From a checkpoint of a small mixture-of-experts model trained on Wikipedia.
Size: width 128, vocabulary 6370, 30.4M parameters.
Experts: 256 experts in each of 7 layers, 48 PolyReLU neurons an expert.
Below are experts of layer 2 (counted from 0) of a mixture-of-experts language model. Rows are named router (the router's row for the expert), up (a neuron's input weights, with its number), down (a neuron's output weights, with its number) and show model dimensions 0-127. Each number is 128 + 32 x the weight over its row's rms, rounded and kept within 0 to 255. Numbers have three digits each.
After each expert's rows: a language model's description of what the expert responds to; "gets" lists some tokens that make up at least twice as much of what it gets as of all text. This comes from a sample of Wikipedia text that the model never trained on. Tokens count by the router's weight.

# expert 31
router:110076116118124149089146071120131124159042080125163145120096140109111185147203067112146116151119135062172123171174115119166103111186121134147117105151105131174109122124136099126136143147014097137134104145168106142119156154073148111107168171110152070137137153135203094077136114157145107186106143136136101115138106080162092110102174128089117145173135138158169121127133147182167158131080
up0:170127149151110193128155101145166154131121099118143127146104169145123147108197096149091106141084119131130110152155136117132081136147142140140069107162057153198142080209136115109191157078054080179159118131109046149148112176082165148149126157129115151152124073134173092074132103130107123141096202170145094130093132098160120116084110104166087173144151138141119059134130112116133113109113
down0:135101134117174153110095185143150129156132067186111069159148166127123120100122103100115147152123092134093131086110129103132160168111135197130148169188133167106141120127091010128091095053099146175151147123076152145163199130116130158136129173106168161123128141139087101128166076113156108137125130176106082158191147187134148132122103140178121130151153126106132105118141076110186121067102
It responds to: Single capital letters, degree signs and percent signs right after numbers, as in Cessna 172M, 45.5°N, 2C, 30%.
gets: "°", "% ", "th ", "C ", "S ", "D "

# expert 14
router:080101142094053125131163081085123104140115143142151129111129140123079166115148155151130135144085166090161166164104076096150099120164151081128116107165109098158074114083097112135114070096131117176129170196164115133096112211111138108138137189127091117134093177107147067124118169110170192123183077182172104092152138107145110128112147166104175209127085132137096090088126129139150145139149
up0:118131167145121123155135075122158140101102075151141094111155178121138128077113107163144096109099078111134089107101101117110119107131136114128099083086118131095160127139093085095159133086111089145112135163103142148121149161115165134066108177124037145069094111115168078136100132090135152168176141159141111078115146090163131175146162055165015118125132192148063095137100153145174110152172
down0:140195169155084117096105107146129096085131132074129076102133154105172161118157167205155093123108094104089150141156129159124139122102153139141112149124168148134166117152139103139143170181098102115146153086106117162101121093152111100182135080099104099096170145086100130164080185127105124143063156123194082107126163124143049130167093138146137149134141138168061054126071187136114141165184
It responds to: Short middle or final word pieces like ow, ish, ew, ock, ig, often inside names and before -s or -ing, such as Baj-ew-ala, wid-ow, cl-ock.
gets: "ow", "ish", "ig", "ash", "ew", "ick"

# expert 57
router:057076130116079113117117075118147084142102127102177145127099165156119169143130141185151063081117130127137107151129119124071138079100148101197071113148084122166141167077135102157112092080071070132097190175108108140113080121147128133126094138151108124207143156114156095125128153204185126160110142127166098148115144123112134092102164128099145174203132155111136106128112050118145136105136
up0:128162124141130122139102111140148103163142113152147126186163160139118158095108086082095156123075128097121156078129068147130163209096140126107156102064188164058152123080091056174147140161150096118118121069155088186089151149144105131150094137172157113142102074093137117118106073155112133149165153085124129149121183183144141105173104122136110154066127112135137136191145099136105164136052
down0:139143114114106108122126091144152091116135104073240121139173166059104129130119104154146126138081063153129113105133125165092197138143156136178117148132088182142057109133121115198088146088164130115165096140090168151139163153125127114164126120091167129103117085141126100122092198122126151145132211150159114081132118076153145110115159166142121120130064109139097175164127141147183060150147
It responds to: Last pieces of longer words just before a comma, period or line break, such as Oblast, April, example, languages, years.
gets: "ers", "ate", "ast", "ans", "a", "ing"

# expert 40
router:109122114110131128111103094069121080204122069156143123181117138192066129097149104185143051177123175060127125181154119098139121062122136115182146107109152136170072093096103132153091110099109138104094166158165107124139092112118114114103140140165153136175124205121177139073122116184172121173095085117126136089153111136154092095108138135085074177154152126102128138127159150182129136122117
up12:132142083130127170144133140161144112120111128143107109095096135093135136142127107127166114141155195184091083145166155180152160097149127224119131088107196128153070187119104055132114149148135130134128139149131197087158140106117139165092150076114152105070194160091092158072127162142185069152108117146141143152117111127119109106128194078127146120082128121118090119101121198186124074095122
down12:050147099123125091115115119141142159155123129157147148110170107123151138103115144144166207087113079157159155147083106109123097123116157177131167120103083140128093085126161039088115090099117135108097110164163180138160152131148096130100085134085102110126062171121109119190186119145123130116100175170113101096111139160143134151121085064188122143078224127146161134167094165108082114085156
It responds to: Tokens closing a name, place or parenthesis before punctuation or tables, such as York, States, London, -oma, closing parentheses, commas, periods.
gets: ") ", ", ", "ia ", ". ", "), ", "us "

# expert 33
router:138160138128078157056132017071143106150098078155126125142081144153091124114099164163120111139135107124156148135170137087151125102100133054138167116164090141166080132095098090121147125142087105156120183135145135124109152144142143139152113154097133094185179143101162130150155159139140211174103088139125124104160100155123137138113160113165107196143107125128197118103080055174076162087118
up0:108164166129148086080076127154156149071098089148143143147100102078136154111179141166131109119068135134118063067139115120158132137093187143118136107187078086141130127170089154104170162169122058152063083119134045133048117112117165109123116101137099104111150117102146134077110104122114100156172132132130170084164140116101134142119112128119133134138155209199169140118152096137124124136197
down0:110110155152123107127108107180152096082108110153075117070141168195140163118154140179105161101131130086102141080102125136112167145115111095133199147112141097133111109082103163160133071103172169173136192137110146104166184131162158126108160141202097157157087093153170149156134139109126171116128178129167127158149074141142148157174124072122107175149129037082117116092133176100113181109165
It responds to: Single letters b, B, n, l, d, N that begin or split words and names, often in lists and tables, plus table pipes.
gets: "b", "B", "n", "l", "d", "N"

# expert 7
router:145134164082096109167152045120115134128139103164110113115085151153119145097073132125101118176082126112135136118152152091110094111144081049183103071158103118186130174133083140111138084097058117173167120169099122142099094097119092108131137149139144090135191107110145137115088136152153152154157063128196109126199088139077113098130161069107161189122072141131182102101126125153109161134128
up0:145157113061111107181115125148100101072107062097094143197159092103120142171100091104168101106121069166109159106152058124117126111122142220167105135129159131115119138148097064093108103160114141149166142114113081099137127138129091118144104085108169114120104104120106143110159118155185139169171088111188097143067133123112153141128085126137082133098105169181137130087085141104117060165200
down0:132168144180150118128138078177170101169224138110088182121098133091184085093090107110124144104130109142153083102200113073123144096156166091165097056137110134144137168119108125095144105115126106118129154110095150102162085201139144118128098103177115114166133092072126089154109106146114142099177139135118142194179137096134127149110108106105095148156150091145163131090108178142102184208147
It responds to: Short pieces inside words after a first fragment, mainly d, or, el, ang, as in amyg-d-ala, Év-or-a, Evang-el-ical.
gets: "d", "or", "D", "li", "ang", "od"

# expert 8
router:120132155106055196087083087051147107124057138107094136163128148139102133164146137126087094160104178162100144197122088136092150071132115056154103092197134117147070140082087118120133132138105140102104140129159131111126112134079122109122147177115092085149158147082146121110069173167189186161122108142157151128157149157124143103159176112153102179113138144172156111154125088143179128117170
up0:148136161165173118111199066169132168095144086115104122153103114108107162098123128117154178050120144107131144110147129116101077141153146198102107133152137070151168112096131086130149154112145095180120099133142116117153142153155113125160132193087145148111098156163149089074149139064116193125084086135101180162134171173168110133132125088124077110176097099135147176198087161164112177086167
down0:133107163183086139181176107121075147096184125148149126126062125114148130144082145093195128113134168144122129161103162168117121127192176132114145133070149105177116132136146118140105082081087086103128091087110133074110116145188112140110125119136104181143108096173111119121102113093137133091129159100076179112024107116132090117075137096103178071132092158140134171161082158186133130161164
It responds to: Single capital letters or digraphs starting a capitalized word, often names in lists and tables, such as M(alling), Ch(loronycta), H(ard), F(iddler).
gets: "M", "H", "S", "R", "K", "B"

# expert 1
router:146098175096172145128113073105122147151067084083170160155064142150089182147114096104154119153113126129108107144190065132119125120139110142155094064160146123142042143069162129105114123141104100109159113130160145110135125137172105127129056177147102102151135157185172119086170132145150131157107127157140161108123121168166121192099208136109114213135156170147112113106084093145153169099099
up8:096134129146118136087136167131132080144103123167186091113111130202155098180127161101167167137113146156072082164151159113114095126123096122151096100117180158133079124198167113137117142140125092155118087082154163178072051112133124101151067163129092103170070142119114127087111103180097075120099081087147148131125152227144155089137130119108111161117154084152167124108089111145185114115142
down8:138136142193131128102156178122177137147127095203069126150121104188130115183186133154152139134128140143126087151164128155133085204138110103126173097070159110134116106133177062109153069181165119140187108128120121138127115122165141199096100119140166113130056167103106165132101143170120142187123137046094143144140155133176116137106159138138175154107149207095150134139128076133116105114144
It responds to: First piece of capitalized proper names and place names, often after a bar or comma, such as Br(aswell), Nor, Sy, Fin, Malay(sia).
gets: "Br", "–", ":", "Nor", "|", "Sy"

# expert 5
router:142109179110115124143111100124159111141048114101138169199106169123103154091104097122145090140120112102103105162161116108119138011164140111130049106153134132203113112111145145126134097108134130135098101161134103084076133110073113183128137103161116101141156118135118139112071116109200153144130104142180097083112143100093082110125190100121134162187098153121163067089046105129136145106128
up0:143099122140068132125161065160158121131170138068161120089140111158136107112105093113086104084156094158172123109166083143078154108172081136069104142129080097085143198174095181150081169115134154175125139113126102126158142106116128181081044136139146135174098104155151090091151169116149153118144150133127113132156068173151139148160194109127090139089064130095106125100175185132126111094109
down0:130075100129188140048149147170141112172153119101116056092160064147148115149057065151145094146118151107129132116132190178175124082084131131153134146130148111137142112145100176121102118139098132161118143129060104083127139155150165132124148050146086116107145114054131083145208110117113061106128144166165128154149117158097150127143138099118096097093080136179104111138114185171124136116090
It responds to: The article "the"/"The" starting a noun phrase after prepositions, commas or paragraph breaks, e.g. in the first round, The name.
gets: "the ", "The ", "At ", "Israel", "Other ", "All "

# expert 0
router:147075173066127136104069123096118119180102135091174145113104132191137120095121133112139084138151162117129164131189083114132101098132115075164126074131124104192097131090094179124153118079109147096146099143138156148125125141106065109130167132082121122211144127143145076138097176144190174200171169183151089097196093122163138140142177118109160153144147116118104125110111128161177169085128
up0:141131161070163080067122110093159178128117154114171158150167166133158082138187158089101148149143126146164147155104097116164160137168130132117124088120073087184153147134075107174141109113105111088075146163072139072138060099066121118173117144149095140165177168173115071176087162151104150155127097189106117159117102084101113148191129093084150123127128142137150104083178144123157106126108
down0:136104138153150118118081143128100108125113178125143113077182119130158076071148064155071120112150130187131141117126124192153178096160078089137158152107049117156109156120082114161129147106097125104091142105107151080105148075077101127157140149121078156113112094162085136174074212120114170051115109110135178142188098108131070151131078135102120092158107160103147139104171113124134123141081
It responds to: Opening capitalized piece of a split proper name, often in tables or lists, such as Mc, Mac, Car, Tr.
gets: "Ch", "Tr", "Mc", "Car", "Gu", "Mon"

# expert 39
router:115084111098093134157114057071168148160094082129160114127098168143081165144139114159089116209132138119152135230130093116091141101116155061152111066154168104193099128095068123154107079110118124111097073112149128169107153100166138151089140154102125114123135106067164118136161156116188085152086122153181090086160120138067110147124166175164114143137107127125140117156089126127118134139169
up0:089091060101149174133098086108107064161126133092177136143141219179117115098115091103107103154175143152151121176115120128136159091140150115125119102179127122126114097085127103090072118174144191150102151123079118099132136101107106144131085129148125136154131160108135111116135092079133097120085140065127130133144090150143054134100110178129129154112174051127124166091133205098139147202196
down0:106122113129084114164114172125084122123096118094070120138148116123090179137127053165140109065175141158119162164115167099107154143136139112174171155143144118106182061171140204106110089137138088099125084124118140144162095117171207142111110116085166129153106136108142096099132126120120153138171148105079074107068139062163122073109130111089174175082136094158132087071101111131116069095108
It responds to: Short vowel-led pieces like ud, ak, um, as, end inside foreign names and words after a capital letter, as in Fahrudin, Thiruvudai.
gets: "as", "ak", "ed", "um", "om", "id"

# expert 63
router:155117127100095126104099060098145071151071118147156136135123118182114114149072153139051134169155105126120189145145102120145163024131130032117133116148155163181095109113144119135142124122104112111120151138140148145122113127091127157227145142064152113102162132124145127111127165114141180152126088139130089131153114102089096138041175162106116184185101099124166152125123102184132131102112
up0:149136156172128086131116167103133134093113144121173132051116202114099133164111176103131110114117082124111060187087092141113125081115084137128180099134119120092137086136187125149108172149169143161120164149143168168152171182110152142085164135133144054147157154113090077146142124135135081113101126102183117132095160049107160198113160086210130169131133135150117069144113141146151143146100
down0:095161132139133102116100130148126107120108131085133145094139098073092110174132157133130209126173119074136150140107115113127117104090203174123082095098161126193099149115122118134103161159125088104157074124167142152141159170170134163150078054111105159142115147146131153147165154089093167107092120140090140216069194089116160171143092100140150104145142144121132068118056188156089106155108
It responds to: Single consonants m, c, n, g, t in SMILES strings, URLs, abbreviations and split words, as in filmmakers, master's, NDCC.
gets: "m", "c", "n", "g", "t", "N"

# expert 45
router:125136125074100181071091098118194159196027058162120182113080138161097154135148088173135129127069134079152138124147055118173096082162127117167080109127114120212121081101114145112125139137120136133151119158102104148134123113131125140172148144128105064113160154133168105085103150111140094156124092167164143111151109121157112156111147152139144140191131167161166097148092070152147133092120
up0:144111108133085141135066107156135122147155086161115124126095111196175148153124113177123093157060128101142111155194124085169119165136150180227154169086188082139058165140085144107167089170128138128124147127081162159094102094147113118146152105075126144135155136228118089111100114121171160157095107137129161103139139149141142190161128141108166108139158128145141126122203130095114143162119
down0:133156113147076107163110083111206111105164156127116113171141122150149185126146151099128101119094093149160137160151126062097059172078147180148133127093141102123126165122132128086124106147096152109122112135162138107204139116181077150105065152095110158185109126149085188121161188086126155157151131131132188108112102122080072156138092128081063130098084089065102142142185113127118124096105
It responds to: Ordinal endings th/nd and number words such as three, five, sixth, plus numbers in sports tables, as in 100 millionth, 17th.
gets: "th ", "th", "10", "7 ", "20 ", "12 "

# expert 4
router:144130181081089160102135094131160117163105073114203163111119106140097094130132095149102097119152174116151151112199067144128051086116130120166137095138141148175093158073169130133059135165136127107180162144091152142096116135195087169125136188140103115137164123110146097158092186149191189155138115129144101099132101139106088101101188168097154139133126168139150148137059116173129141122161
up8:149102121089164140114143171180108122148144062188103129183124107137118102161151102127100135114173099091111134155126156164079062165122087148169132149162162090173130132133087051159165094162063155189206119151091096132148126135170153152139133118065137148153153138138069135117143123159136200123131111149120103092119132178114103157131147163120115187184085166116107174128155157155126202118136
down8:101174122126123124070120120145120153119172085146148172096171098185146148128154099164116156121089157136113170095073118130151124073210161078092099143153124173089188141132092154115116137103114158132140068106156125124141122135098205136183154177080105169184161078162122108140109178122104141167124140148165143181078095154124125159091064148115133109149106092076101102187122148064151151132126
It responds to: Opening pieces of capitalized names and words such as Ar, Car, Gr, Cor, Mar, Pal, plus "ear" inside words and the preposition "in".
gets: "in ", "Ar", "Car", "ear", "Gr", "Or"